Below are experts of layer 5 (counted from 0) of a mixture-of-experts language model. Rows are named down (a neuron's output weights, with its number) and show model dimensions 0-159. Each number is 128 + 24 x the weight over its row's rms, rounded and kept within 0 to 255.
Before each expert's rows: "comes before" lists some tokens at least twice as common just after its tokens as in all text. This comes from a sample of Wikipedia text that the model never trained on. Tokens count by the router's weight.

# expert 19
comes before: "0", "5", ",", "8", "7", "6"
down0 [151 160 150 180 149 104 119 138 176 156  92 123 163 149 158 135 153 142 138 131 150 137 154 116 111 150 161 139 115 148  85  93 139  89 114 175 138 132 168 142 100 123 140 114 128 146 147 135  84 113 101 161 141 101 146 105 107 145 150 140 108  95  89 135 121 173 113 108  97 158 123 106 180 134 129 150 101  98 124 130 134 106 170 164 126 171 115 116  92 131 102 147 125 130 118 165 113 143 115 136 146  61 145 159 147 115 130 183 112 131 116 147 126 134 122 148  97 163 135 118  95 146 114  92 100  89 126 134 133 139 125 109 140  90 123 170 107 141 146 110 133 140 172 156  94 107 145 137  85 108 122 116 155 109 117 125 128 108 147 125]
down1 [158 172 125 125 113 109 141 154 109 150 112 123 145 140 115 122 121 155 111 148 114 133 146  70 120 114 143 111 145 173 113 125 164 106 102 148 130 144 158 168 111  79  66 114 163 119 104 141 119 151 102 144 119 135 109  80 154  98 138 145 129  94 128 141 149 120 100 104 140 142 127  99 155 138 113 116 136  95 125  96 127 142 156 143 161 171  95 100 143 120 100 131 156 102 123 140 132 126 134 134 136  98 149 209 140 166 137 180 123 107 133 115 125 120 136 134  70 123 126 106  93 139 131 107 116  79 118 138 103 145 170 125 112 101 124 181 114 156 146 123 179 138 148 113 111 138 134 109  75 120  88 113 150 106 133 113 139 118 137 118]
down2 [129 146 139 132 156 107 129  88 141 147  93 123 130  94  82 119 129 121 110 136 105 101 117 140 113 141 125 100 122 158 113  98 128  64 124 116 138 109 156 179 104 115 144 146 145 118  99 125 159 145 129 111 141 132 136  86 141  84 145 124 123 122 112 146 136 116  63 122 137 155 139 129  94 163 122  80 143 127 129  82 141 149 116 126 164 139  98  87 131 169  96 101 124 161 111 175 160 160 122 135 122  86 161 131 109 129 157 157 122 127 153  83 130 107 107 141  70 108 123 144 146 156 111 108 105 151 130 130 118 129 102 134 165 140 158 129 131 166 120 141 121  93  96 161 141  93 143 112 107  95  71 141 137  97 163  97 121 127 147 147]
down3 [138 122 140 128 170 100 109 154 132 105 127 111 122 137 137  90 104 165 138 130 116  93 162 133  96 140 111 106 130 139 132 142 117  73 122 160 112 104 120 129 121 123 102 128 118  95 109 151 111 172 151 112 138 103 159 139  96 138 127 153  95 105  70 146 119 140  86 112 154 124 131 148 132 116 110  99 137 143  94  99 115 142 184 168 165 151  99 134 136 162 130 117 134 173 151 154 108 188 102 167 152 100 183 133 144 127 144 135  93  81 112 117 114 164 126 112 123 104 122  96  76 128 123 125 143 102 112 141 115 129 163  78 132  77 115 184 110  94 159 112 121 122 108 139  98 118 131 153 113 118 146 122 110 145 106 132 130 113 142 129]
down4 [172 128 119 145 158 163 148 159 140 147 110 120 129 106 144 128 107 137 145 113 167 126 148  99  85 163 125 102 134 114 100 142  99  32  93 135 145  75 128 127 141 129 146 125 158 151 149 168  88 134 113 162 167 155 160 126 137 112 133 120 106 109 123 156 114 135 133 122 107 134 147 109 125 132 157 147 157 157  70 167  84 111 132 160 154 174 149 152 131 137 142 131 128 130 120 145 147 150 103 137 125  77 123 117 169 136 150 128 131 114 158 163 115 152 163 133 101 147 119 131 122 134 118 130 103 109 118 116 141 144 113 118 133 112 140 140 110 154 159 120 104 188 123 198 142 136 111 118 108 135 123 106 132 130  66 140 143 142 135 136]
down5 [142 133 114 109 165 132  95 159 155 131 166 115 120  87 111 128 132 151 121 148 138 104 166 135 120 160 131  94 172 112 147 144 146 116 155 127 123 119 106 162 114 105 139 127  84  92 105 125 128 139  77 131 108  93 172 174 102 115 141 170 146 146  85 117 168  78  69 155  99 112 125 118 107 143 107 125 100 125  78 117 113 123 124 154 182 122 117 125 118 162 118  98 144  97 140 119 165 123 147 128 128  80 151 136 113 124 152 131 138  94 158 112  97 101 123 162 109 147 116 129 113 170 116 120 118 134 139 152 127 110 113  94 160  99 110 152 152 145 175 135 148 110 118 135 127 131  93 144 133 131  99 145 121 103 142  79 137 173 116  99]
down6 [134 156 116 116 155 152 122 171 117 146 149  99 158 114 130 123 145 136 116 139 162 111 141 127 126 144 132 123 124 111 125 144 129 139 102 138 129 139 102 105 110 156  94  93  79 139 151 150 103 144 142 145 127 133 119 120 187  83 135 105 152 126 128 107 119 165  89  89 152 119 132 148 111 100  79 122 111 143  86 125 165 103 150 159 176 179 128 166  89 123 138 102 188 107 138 131 125 111 108 154  88 115 130 118 145 143 142  97 135 131 144  97  88 107 149  99  90 148 151 134 125 144 124 139 154 109  82 128 144  99 105 101 109  92 147 142 148 148 168 128 119 125 149 165 149  76  76 152 141 112 121 160 148  99 164 142 106 110 147 121]
down7 [145 162 136 159 159  77  82 113 152 131 120  95 132 143 125 126 162 156 105 127 157 109 138 116 134 152 160 132 135 158 105 115  59  85 125 109 132 144 135 183 110 119 131 150 150 130 144  95 128 127 100 175 159 104 127 115 144 113 124 118  99 100  89 134 143 116 122 117 156 166 165 176 145  96 159 120 128 160 141 116 115 120 143 145 144 149 144 116 126 158 110 146 151 158 100 154 100 133 109 142 166 134 112 149 134 155 149 125 101 132 143 167  72 122 155  92  88 163 140 106 127 143  94 122 148 118 112 127  95 110 112 122 147 111 131 174 113 113 153 140 141 148 158 156 115 138 151 158 118 122 126 165 156 135 107 100 111  80 129 181]
down8 [157 146 129  96 110 102 120 155 132 117  79 133 143 123 124 123 151 108 130 128 111  79 103  94 129 107 138 132 121 141 104 142 128  86 118 134 102 151 159 110  56 128 139 141 123 153 158 142 136 110 109 155 153 100 134 131 154 106 112  95 114 130 128 192 160 163 100 175 127 151 153  92  91 152 135 112 152 110  79  95 149 149 146 153 107 132 101 123 143 111 123  81 139 131 111 139 181 152 151 129 163 112 175 138 134 126 122 150 109 106 153 129 130 124 118 135 103 151 144 123 139 152 119 105 130  86 116  89 117 129 140 165  98 132 144 152  78 136 119 148 123 122 141 139 125  85 108 102  99  86 110 170 130  71 114 109 129 114 144 166]
down9 [ 97 118  89 105 139 137 134 178 139  97 146  89  98 127 106 137 118 119 116 151 155  96 151 142  89 128 116 114 130 129 182 155 111 116 139 166 134 143  77 101 100 103 108 142  94 105 111 126 111 152 140 134 112 131 119 134 135 114 121 122 147 102 101 131  93 148 124 105 120 162 142 136 101 102 126 117 108 164  79 137 175 139 153 148 126 181 146 186 110 120 134 111 151 155 131 133 131 141  85 192  83 117 148 105 146 138 142 146 132 103 117 127  73 146 155  99 113 125 132 133 109 136 116 144 162 118 111 152 134  90 107 115 128  67  99 158 142 134 173 124 129 130 120 132 127 118 116 143 110 152 132 164  98  95 139 155  95 123 154  78]
down10 [164 133 151 135 115 113 102 122 109 126 143 122 140  96 129  91 149 124 172 130 132 137 145  95 178 136 146 159 134  91 112 143 141 122 155 177 115 133 148 151 110  72 162 135  96 136 163 159 122 169  81 150  90 126 142 104 145 106 116 150  73 109 110 144 132 100 116 134  99 164 103 126 127 134 127 129 118 111 112 105 114  80 173 145 129 182 131 148 117 145 133 137 162 164  96 114 119 138 100 116 128  72 139 134 132 163  98 202 108 108 114 140 116 120 140 131 121 159 143 163 139 119 142  87 140 105 127  95 100 118 132  92  98 116 114 160 109 140 139 117 113 139 147 151 148 118 116 163 126 149 105 119  90  75 142 112 153 144 121 145]
down11 [180 123 124 101 161 109 119 158 155 146 113 152 153 109 145 123 114 125 160 130 163 123 136 136 115 175 148 112 125 116 126 111 108  90 171 167 140 155 135 114 132 130 158 155 102  86 144 112 109 151 115 143 140  93 164 146 116 135 149 140 133 113  92 158 125 118 108 148 153 143 129 148 137 142 121 109 127 142  65 142 126 116 141 156 101 140 130  98  92 118 156 102 126 150 159 115 172 172 136 126 171  93 162  98 127 135 145 171 104  88 140 115 120  83  88 122 113 176 112 115 126 109 151 126 176 100 103 122 170 146 127 123 169 108 120 117 168 154 147  84 129 156 118 133 124 119 115 166 107 141  81 132 152 118  97 139 146 137 175 128]
down12 [163 151 123 128 141 163 124 149 142 133 106 101 176  93 123 133 143 136 145  98 169 116 141  82  98 125 136 116 132 122 125 122 133  42 120 125 118  75  96 167 118 127  97  82 140 155 134 149  84 177 135 141 118 171 162 124 139 110 104 128 145 105  99 112 164 123  88 113 132 154 132 111  79 144 135  97 122 130 107  81 129 118 131 150 176 145 104 148 136 145 140 137 125 129 125 120 161 125 132 152 134 107 166 125 116 148 145 115 144 107 149 100 124 136 156 136  73 138 146 114 121 153 105 123 104 103 130 170 168  99 121 119 125 101 164 155 130 164 164  91  94 148 105 148 141 104  91 148  90 111 144 122 127 129 128 131 103 156 137 144]
down13 [131 137 145 158 122 108  97 166 147 125 116 128 125 138 157 144  95 149 165 150 136 149 152  91 136 135 135 125 128 135  91 160  96 112 149 184 137  99 157 146 114  93 108 139 116 150 135 140 100 107 107 141 122 143 132 114 152 156 115 117 105 114  95 126 141 135 137 128 158 151 117 126 164 124 152 119 143 139 158 132 147 165 133 155 150 144 127 162 196 103  66 125 114 150 138 159  83 139  80 136 147 108 107 170 135 168  96 154 126 100 113 153 119 117 115 134 102 133 156 130 134 117 132  86 150  83 162 139 102 187 173 110 133 130 105 143  98  78 139 119 132 151 112 161 125 125  94 160 114  92 151 140  73 140 106 126 100 150 145 125]

# expert 11
comes before: " the", " a", "|", " his", " which", " their"
down0 [ 92 152 142 132 137 111 105  93 166 131 160 119 129 142 129  91 123 116 118 141 140 117  97 157  95 140 139 136 130 147 113 158 128 114 106 161  94 134 127 165 118 116 157 145 136  81 181 117  98 111 106 141  96 134 132 135 129 120 172 127  99 125  97 121 172 121 169 128 121  90 125 122 169 133 144 118 117  82 174 161  96  95 145 133 152 147 182 137 150 149 152 116 120  98 149 105 131 113 139 114 109 145 109 162 145  96 206 140 128 142 121 121 100 138 120 131 118 123 134 106 130 166  77 149 140 143 131 134 158 105 132 145  96 112  63 163 121 126  95 115 137 135 103 104 119 115 113 142 174  97 136 122 109 161 103  95 151 167 123 100]
down1 [151 137 142 115 139 146 165  89 135 140 146 101 127  94 139 120 136 102 124 129 160 144 132 132 154  99 123 129  68  98 116 126 123  89 141  92 129 172 154 147 175 105 149 124 146  86 117 108 100 102 174 111 129 169 106 115 122 147 117 137 158 145 165 144 162 160 166 182 147 108 135 118 127 121 126 102 108 119 117 106 153 105 146 145 130 125 118 136 138 144 144  98 114 139 143 156 125 139  94 190 146 143 138 116 103  84 109 133 120 156 121 144 129  91 104 144 119 130  94 105 104 167 151 131 142 113  97 156  95 173 105 134 162  98 115 126 119 111  82  91 195 137 127 124 134 124 139 106 129 104 115 170  98 132 112 159 142 161  92 152]
down2 [137 149 129 114 196 203 110 143 121 103 142 116 102 139 129 135  98 142 167 129 145 109 143 134 126 175 130  95 156 138 139 143 118 136 126 107 154 102 107 135 144 137 154 116 168 132 158 135 117 148 130  81 124  95 174 147 108 109 162 129 164 154 165 133 144 146 120  94 158 135 143 124 147 134 121 129 166 155 126 150 103 120 125 101 152 104 107 131  97 128 154 139  86  91  93 143 122  78 124 155 121 125 131 145 100 144 162 124 155 132 108 156  86 132 132 137 103 111 116 145 122 101 131 153 128 105 163  71 136 164  97 135 176 167 165  93 161 144 109 125 106 127  97 122 133 105  84 173 145 125 140 118  98 157 138 128 133 158 120 117]
down3 [112 137 117 140 143 157 135 101 106 119 137 158 112 138 115 141 120 112 137 114 117 129 162 131  74 148 111 119 138 134 142 153 108 120 107 108 119 180 124 121 178 136 105 172 149 128 129  90 134  73 127 117 156 151  81 137 118 166 121 149 147 105 112 160 103 122 133 175 130 138  97 167 150  94 151 100 111  99 119 164  92  96 173 138 129 152 177 172  98 177 147 109 153 123 147 119  82 145 107 118 105 129 108 127 131 108 135 143 148 131 142 149 159 146 160 150 129 127  95 109 106 174 126 132  72 127 145 141 136 127 128  97 149 144 101 164 102 136 176 117 135 160 139 124 155 149 160 184 117 122 158 134 101 136 154 119 133 113  98 117]
down4 [122  96 119 129 169 160 118 124 118 132 126  86 131 116 135 140  89 156 117 136 133 105 144 146 152 137 110 136 130 105 138 141  45 128 149 167  99 127 108 165 116 106 134 171 157 141 163 177 113  63 172 103 103 108 162 179 143 145 111 139 116 153 116 149 145 116 127 154 129 106  97 121 163 134 120 143 139 122 130 133 122 162 137 146 133 119 149 143 141 140 144 132  64 102 142 128  94 137 132 113 108 112  88 122 109 109 161 113 159  77 120 112 123 162 116 162 129 178  99  84 150  99 112 175 148 120 121 137 188 126 132 111 117 132 141 121 119 141 156 138 157 104 117 100 119 138  73 145 139 144 140 140 102 152 134 135 130 110 133 132]
down5 [139 131  98 156 118 117  66 125 140 113  91 108 143 166 117 118 128 109 129 110 102 142 127 124 108 123 130 131 152 132 122 150 126 142 129 100 118 131 161 153 121 143 142 117 143 143  85  98 137  98  94 108 101 141 159 188 127 140 125 161 134 124 113 126  78 134 112 154 180 149 133 166 166 132 110  99 182 112 125 108  77 138  82 123 146 173 117 124 117 168 149 174 102 117 179 144 129 143  98 150 155 144 125  84 144 110 188 125 127 162 132 172 144 129 129 126 128 131 103 108 126 194 134 142 103 149 106 115 119 159  94 116 155 116 143 170 101 111 112 149 130 119 125 144 132 118 117 131 129  84 155  95 134 140 148 148 149 138 107 157]
down6 [ 85 160 132 112 197 155 135 135  96  76 150 120 101 140 121 116 102 134 123 142 131 128 170 130 126 143  93 123 110 144 140 127 130 145 121 106 134 127 135 113  95 101 169 155 175 110 155 112 124 109 167  92 114 119 156 108 158 124 168 145 128 113 117 130 112 140 138 152 166 153 162 144 179 142 178 117 149 144  87 170 108 141 137 132 175 104 141 143 122 135 127 172 116  75 136 144 117  86 148 131 121 155 111 110  71 119 197 130 102 103 137 124 123 139 132 127 126 135 106 169 139  96 118 116 102 138 139 131 149 124 105 152 150 143 159 131 145 146 105 150 154 124 140 122 118 138  89 169 161 108 112 114  85 123 152 116 125 123  94 108]
down7 [158 115 143 132 108 134 113 166 171 101 125  80 139 146 133 148 124 147  97 103 137 148 157 128 177 120 131  88 138 176 115 167 108 126 133 102 118 134 142 106 133 128 139 131 142 138 151 128 125 103 126 116 140 136 113 169 132 123 147 144 119 122 138 144 152 127 150 176 108 131  93 132 183 141 127 104 146 120  97 126 119 157 130 182 133 141 148  91 133 138 138  96 100 101  80 112 154 135 196 117 146 172 184 155 123  68 144 116 147 164 171 128  88 162 156 134 114 134 147 107 116  99 115 128 103 118 102  92 142 131 154 151 128 144 117 151 101 147 129 118 131 110 150 119 152 127  77 119 146 142 136 123 149  77 155 177 117 102 107 137]
down8 [151 160 116  88 184 141 204  88 126 115 136 145 112 155 123 109 155 130 128 141 154 134 133 179 123 122 128 117 134 139 138 113 192 157 114  94 121 147 167 171 138 111 129 144 142 126 162 107 108 121 173 155 150 149 170 113 119 147 125 130 150  89 178 125 129  95 111 141 164 125 119 142 155 147 157 130 138 141 119 163 146 180 158 167 156 134 172 163 105 113 140 143  91 134  94 114 130 128 149 143 125 158 140 123 145 151 138 119 126 156 122 138 166 133 120 123 167 146 124  87 110 135 146 127 145 128  97 113 146 108 138 162 126 130 123 132 126 194 144 148 128 138 183 117 119 161 128 140 163 124 111 161 102 120 123 120  98 130 101 140]
down9 [126 128 105 143 116 154 129 142 162 153 114 115 141 145 134 149  98 169  89 134 159 151 156 120 144 137 126 140 113 151 117 139 140 129 104 194  77  79 120 120 135 119 104 148 112 138 201 114 153 134 122 156 172  97 110 111 166 112 145  94 108 153 134 149 115  93 166 138 140 155 121 142 137 153 165 127 136 123 100 161 141 123 141 193 103 158 108 127 127 129  93 142  88 170 124 128 109 134 126 115 118 143 120 135 158 101 111 139 156 134 186 146 119 134 133 143 122 157 135  98 107 166 128 134 121 108 147 131 123 122 102  89 114 140  92 124 101 157  91 124 151  90 160 111 136 115 144 130 140  50 159 133 129 127 121 141 158 133 161 148]
down10 [129 116 123 128 135 153 127 123 129 140 150 115 119 124 165 110  98 135  66 123 111 118 137  87  93 129 129 130 119 126 122 104 138 118 148 184 136 108 138 115 147 108 173 136 122 141 100  98  97  74 123 111 125 145 144 152 181 155 152 152 102 155 136 124 132 111  86 109 139  96 154 140 131 119 137  82  96 129  91 128 104 128 105 168 120 113 117 161 126 156 171 145 144 129 108 137 102 136 112 127  79  87 156 139 122 141 120 117 147 114 123 178 116 124 134 133 129 113 138  72  67 104 106 106 135 126 129  59 169 123 119 125 143 107 119 120 137  94 151 126 108 126 168 146 140 126 178 164 163 143 130 181  83 162 108 136 124 128 113 138]
down11 [133 126 126 148 127 134 173 102 158 148 108 110 139 155 123 116 157 117 147 128 127 135 162 135  95 113 140 145 132 143 113 152 155 110 120  78 130 165 164 127 156 153 140 132 161 115 113  98 113  99 150 119 132 167 137 134 128 152  98 155 164 107 135 157 142 139 144 162 129 110 148 172 165 136 126 121 147 143  94 109 100  80 102 154 147 177 103 143 129 159 146 139 118 153 163 113 108 141  94 158 117 115 100 120 135  96 182 130 161 156 162 148 180 129 144 167 131 118 113 119 123 188 154 116 100 111  94 153 115 153  88 117 148 143  89 142  86  93 148 105 145 124 150 140 159 125 150 159 122  72 119 143 111 145 146 129 133 165  92 126]
down12 [171 142 129 152 140 111 127 124  92  87 134 110 133 142 100 131 129 173 122 117 123 165 151  99 158 143 141 131 159 168 118 147 137 139 134 130  86 129 123 166 173 123 154 124 141 162  91 135 118 143 143 139 136  94 175 118 122 118 103 156 125 138 171 161 130  96 125  93 104 141  96 162 173 141 146  99 191 128 136 148  92 142  92 125 139 130 141 134 141 117 126 129 136 100 139 129 145 114  84 156  94 133 125 141 111 136 173  97 159 152  79 156 123 147 130 167  94 137 133 119 101 123 138 108  94 119 102 128 107 133 123 153 156 152 167  90 135 108  85 125 154 126 113 133 158 129 102 181 158 121 148  89 139 143 119 170  80 149 133 113]
down13 [178 164 118 111 166 107 121 148 133 109 159  96 150 115 124 140 152 137  98 106 107 182 124 146 165 156 149 136 152 101 144 104 140 148 153 166 135 123 146 111  96 106 165 142 136 150 139 119 139 123 107 117 107  90 151 164 143  96 159 116  86 136 165 141 144 167 159 134 124 160 116 128 165 153 175 103 129 107 103 142 127 168  89 174 134 121 153  96 141 125 148 158 102 152 104 134 130 105 133  67 127 125 132 129 125 138 182 147 162 127 132  97 101 136 101 134 149 146 133 115 119 106 112 106 118 137 100  85 153 103 115 159 117  73 123 161 145 132 105 128 119  82 123 135  89 109  98 150 155 136 154 152 110 115 168 118 154 125 119 126]

# expert 28
comes before: " the", " a", " well", " in", " on", " |\n"
down0 [142 134 137 153 149 119 130 120 136 139 106 151 110 123 161 125 122 158 148  96 139 109 139 132 135 137 145 111  87 131 123  80 138 116 143 155 113 112 127 171 141 122 136 149  91  62 150 113 139  86 125 112 137 177  99 126 165 100  83 122 124 162  92 141 139 118 135 153 153 102  84 153 113 138 111 138 139 205  95 168 149 127 129  85 151  97 159 161 140 166 113 153 129  98 141 111 112 108 125 136 144 104 111 133 111 142 144 114 129 141 122 133 161 102 105 140 102 147 137 151 169 139 128 150 134 116 119 155 132 115 150 140  83 138 119 156  97 127 150 101 133  93 102  93  84 157  91 140  91 135 146 143 129 106 108 123 101 127  59  88]
down1 [120 115 119 167 175 119 108 105 146 115  96 167 143 131 121 139 134 117 113 170 147 131 129 150 117 128 135 143 154 144 130 101 133 136 145 127  89 128 117 146 155 103 157  99 103  60 149 127  58 145 130 115 134 125 189 136 141  80 142  77 100 134 111  98 136 117 150 140 141 153 122 117 179 121 123 115 128 106 119 130 163 106 172  79 157 140  97 141 148 142 130 103 121 142 128 140 152 144 152 108 159 115 130 127  96 156 134 126 127  85 172 160 117 123 100 135 140 117  95 120 178 130 149  91 165 132  95 141 109  95 114 138  84 129 132 115 149 145 127 127 125 125 150 138 118 113 117 134  94 111 148 125  75 121  57 144 103 113 106 139]
down2 [ 75 121 106 145 101 135 139 117 149 156 124 125 150 127 115 136 119 138 114 113 123 152 131 146 155 145 122 145 132 170 114 125  99 143 107 120 161 144 102 126 140 156 135 121 155 144 145 135 115 129 109  97 122 123 148 186 136 161 161  78 174  89 120  99 138 137 155 176 158 137 108 106 143 126 107  90 173 100 136 129 112 133 118 194 132 116 129 150 136 107 177 158 133 136 126 101 110 133 142 126 113 157 113 148  73 147 149 114 116 137 125 171  93 141  99  79 126 148 146 106 108 149 120 133 131 102 103 166 111 126 123 109 123 166  89 109 141  83 160 128 131 138 146 169 104 111  72 170 110 162 162 142 114 145 140 171 149 153 132 107]
down3 [139 127 177  96 146 118 135  95 141 147 156 123 139 130 111  82 142 162 157 137 125 131 127 107 134 114 113 143 138 106 152 135 153 137 126 135 138 135 150 147 155 127 124 166  95 118 175 160 105 153 137 149 140 159 154 133 138 115 148 139 126  98 114 128 117  93  92 141 157  98 122  92 124 162 150 127  98 156 131 179 156 125 112 137 138 138 134 113  77 145 116  72 151 154 153 122 166 141 144 116 102 109 159 120 133 144 185 122  86 150 139 155 142  98 109 123 139 123 132 127 120 140 152 115 140 131 197  70  99 112 106 173 167 100 183 112 120 141 131 173 133 145 126 107  97 104 132 105 136  99  90 141 139  93 124 144 167 136 167 125]
down4 [159 144 104 133 177 122 103 131 159 135 135 155 145 134 116  89 137 132 124 121 176 118 135 146 106 161 103 120 131 155  99 143  99  92 127 119 102 114  96 160 106 113 153 149  98 118 162 112 119 128 158 131 122 138 135 137 140  91 122  71 137  83 123 112 134 127 151 128 101 121 107 103 129 101 114  80 137 116 136 126 161 142 207  99 140 198 128 131 133 159 130  94 124 154 144 167 132 122 181 136 164 113 147 144  80 173 159 149 119 119 135 143 135 136  92 127 109 150 128 126 127 102 112 106 141  97 121 145  85 139 153 128 136 116 114 169 135 152 165 123 109 149 132 183 127 107 165 150 124 126 116 126 158 107  98  79 129 131 156 123]
down5 [133 106 104 121 123 127 135 131 130  94 143 147 150 134 141 136 147 146 125 156 142 156 147 144 136 124 132 100 108 131 128  73 128 124  97 162 134 133 133 169 133 132 136 118  93 130 156 169  77 115 124 104 150 159 132 103 134 105 157  98 108 106 120 131 150 109 143 128 116 130 122 127 113 122  79  93 114 173 100 173 133 119 165 168  94 137 162 135 138 125 115  94 190 191 147 101 166  99 157 134 131 104 154 112 123 149 170 172  97 140 132 129 131  79 143 124  86 136 158 141 146 110 117 157 123 102 149 124 175 123 155 126  99 130 138 166 157  90 112 124  82 156 131 112 126 129  91 151 108 101 126 101 178 117 107  91 157 123 137 129]
down6 [147  94 109 138 159 113 151 153 157  95 157  73 141 145  86 123 125 118  97 135 155 134 118 146 119 131 128 105 132 171 148 159 118 109  92 112 141 142 140 144 116 101 124 150 104 118 162 133 109  86 114 128 173 102 146 127  83 129 125 119 123 142 117 114  81 105 168 131 118  88 142 117 110 149 165 170  78 155 135 142 151 150 185 117 154 135 121 132 145 118 146 123 120 113 145 157 140 166 125 127 124 167 134 124 191 114 188 132 112  83 119 135 113 105 111 106 126 132  98 142  93 133  99 149 144 148 148 149 114 124 132 130 118 161 136 186 151 125 141 142 182 112 142 130 138 122 113 109 133 122 132 148  78 154  98  94 121 160  83 131]
down7 [ 97 139 111 135 104 115 139 131 133 118 112 107 107 139 140 109 125 124 130 135  76 105 113  76 129 117 116 133 102 111 169 118  99 159  94 153 114 153 142 118 144 160  64  82  87 171 145 160 117 131 107 124 147 110 138 107 144 126 104 113 133 111 167 100 130 157 119  82 139 127 141 146 114 132 121 109 125 156 176 150 141 183  98 115  68 128 173 117 122 144 150 130 114 132 112 137 101 142 130 100 123 180 102 155 130 111 161 143 147 121 150 150 126 114 153 122 123 112 157 106 122 144  95 139 119 153 145 120 128 111 137  91  95 127 107 104 130 143 132  63 163 104 156 174  95  89 126 149 174 161 142 134 116 130 107  79 130 123 107 120]
down8 [150 146 105 113 137 115 114 136 145 139 112 123 114 132 139 136 114 121 117 126 115 128 166 153 115 153 160 139 117 127 108 123 132 169 113 152 151 152 100 182 171 148  92 169  77 151 131 142 133 152 103 154  95 147 136 142 156  78 151 139 129  95 142 147 146 161 133 126 133 186 150 131 151 108  75 119 109 195 144 149 133 150 120 142 108 169 154 146 139 150 152 175 122 150 141 117 152 125 113 151  92 132 112 115  89 143 150 131  99 120 121 103 132  87 140 138  73 131 148 113 141 115 140 117 145  92 156 166 150 129 159 136  90 152 145 137 103  96 141 132 124 140 192 173 105 123 129 153 159 143 133 109 148 150 107 159 132 111 151  88]
down9 [130 111 123 160 126 114 112 110 164 135 109 140 137 131 141 146 151 138 126 113 118 114 117 154 115 157 151 123 146 154 119 142 134 131 105 136 121 133 116 158 169 143 130 152  90 159 147 153 117 100 126 152  99 126 122 124 157 114 176  97 105 140 129 149 134 132 181 144 120 182 158 123 120 100 133 118 124 168 116 102 110 120 145 141 148 191 126  76 122 109 154 134  90 141 115 122 158 112 180 139 127 122  83 135 131 133 172 157 120  93 110 114 155  89 138  86 103 137 178 108 121 136 127 135 167 129 132 175 152 128 131 104  94 199 109 124 105 155 134 100 120  78 159 168 155 134 120 162 125 106 146 140 139 162 155 166  99 145 114  92]
down10 [164 119 134 130 125 105 125 146 130 116  97 117 113 147 121 148 136  99 112 115 104 137 138 140 148 154 113 123 139 116 109 165  98 156 120 130 121 142 133 108 115  93 119 168 134 165 114 176 102 169 105 139 117 101 123 122 121 122 140 133 154 144 143 126 118 125 147 142 183 132 200 102 124 117  96 113 117 128  92 136 104 145 111 104 161  75 157 149 145  84 144 163 119 171  98 137 155 126 131 180 140 150 121 159 115 114 143 119 131 127 121 116 113 118 171 132 138 169 159  74 113 147 110 151  90  99 107 127  60 113 151  74 141 137 121  86 120 155  78 146 137  93 131  96  85 122 110 172 120 135 131 120 134 147 143 160 151 149 127 113]
down11 [134 147 128 118 156  78 142  82 159 135 121 167 146 138 140  91 150 116 145 107 130 131 132 160 131 141 100 123 150 147 125 145 116 149 144 113 132 176 105 163 159 111 160 166  94 158 135 152  85 145 144 144 165 174 141 163 132  71 157 118 153 141 102 120 152 125 123 168 127 166 132 117 124  88 139 104 109 149  82 119 150 122 149 111 143 165 103 133  91 118 106 131  95 149 157 115 115 126 149 136 128 114 124 116 139 150 188  87  99 116 126 147  90 107 110 146 139 119 140 133 125 126 156 138 140 107 115 163 130 156 162 159 132 159 132 170 121 135 121 117  86  81 140 135 138  80 123 128  93 134 100 102 131 142 165 156 102 146 171 107]
down12 [ 99  99 124 133 175 108 147 129 125 106 154 155 125 101 152 113 111 112 148 121 141 136 150 140 103 163 103 123 125 128 109 139 155 101 162  99 116 148 141 141 125 146 131 109 106  97 167  91  85 123 153 129 121 134 132 118 146  68 150 123 127 120 111 152 171 120 112 142 136 137 107 141 165 108 114 135 127 108  76 112 148 144 178 119 129 125 106 112 111 120 107  95 114 162 175 109  95 130 140 143 163 131 112 118 123 174 179 131  78 101 135 173 110 102 147 146 119 139 128 155 133 118 139 148 138  82 140 136 118 134 149 141  71 124  86 135 157 138 170  85 113  91 116 148 157  94 103 138  83 141 103 146 148 124 116  72 151 153 145  95]
down13 [159 143 126 119  79 132 112 111 166 139 110 120 128 123 141 135 105 143 150 150 126 120 123 131 134 140  98 138 114 152 146 145 151  97 143 142 112 130 162  87 119 117 117 114  94  88 160 131 146 128 132 132 132 162 138 118 116 137 145  95 125 141 129 189 104 100 138 101 115 127 125 113  78 120 155 128 138 151 105 137 170 160 159 109 129 157 111 137 110 146 108 110 158 165 169 148 130  83 139 118 104 147 106 148 115 166 140 138 113  98  92  99 145 121 129 105 102 109 122 110 164 115 146 113 144  79 117 162 162 124 160 114  88 186 116 138 150 112 185  82 114 134  96 117 160 101  75 164 150 179 110 135 139  81 115  92 140 139  99 127]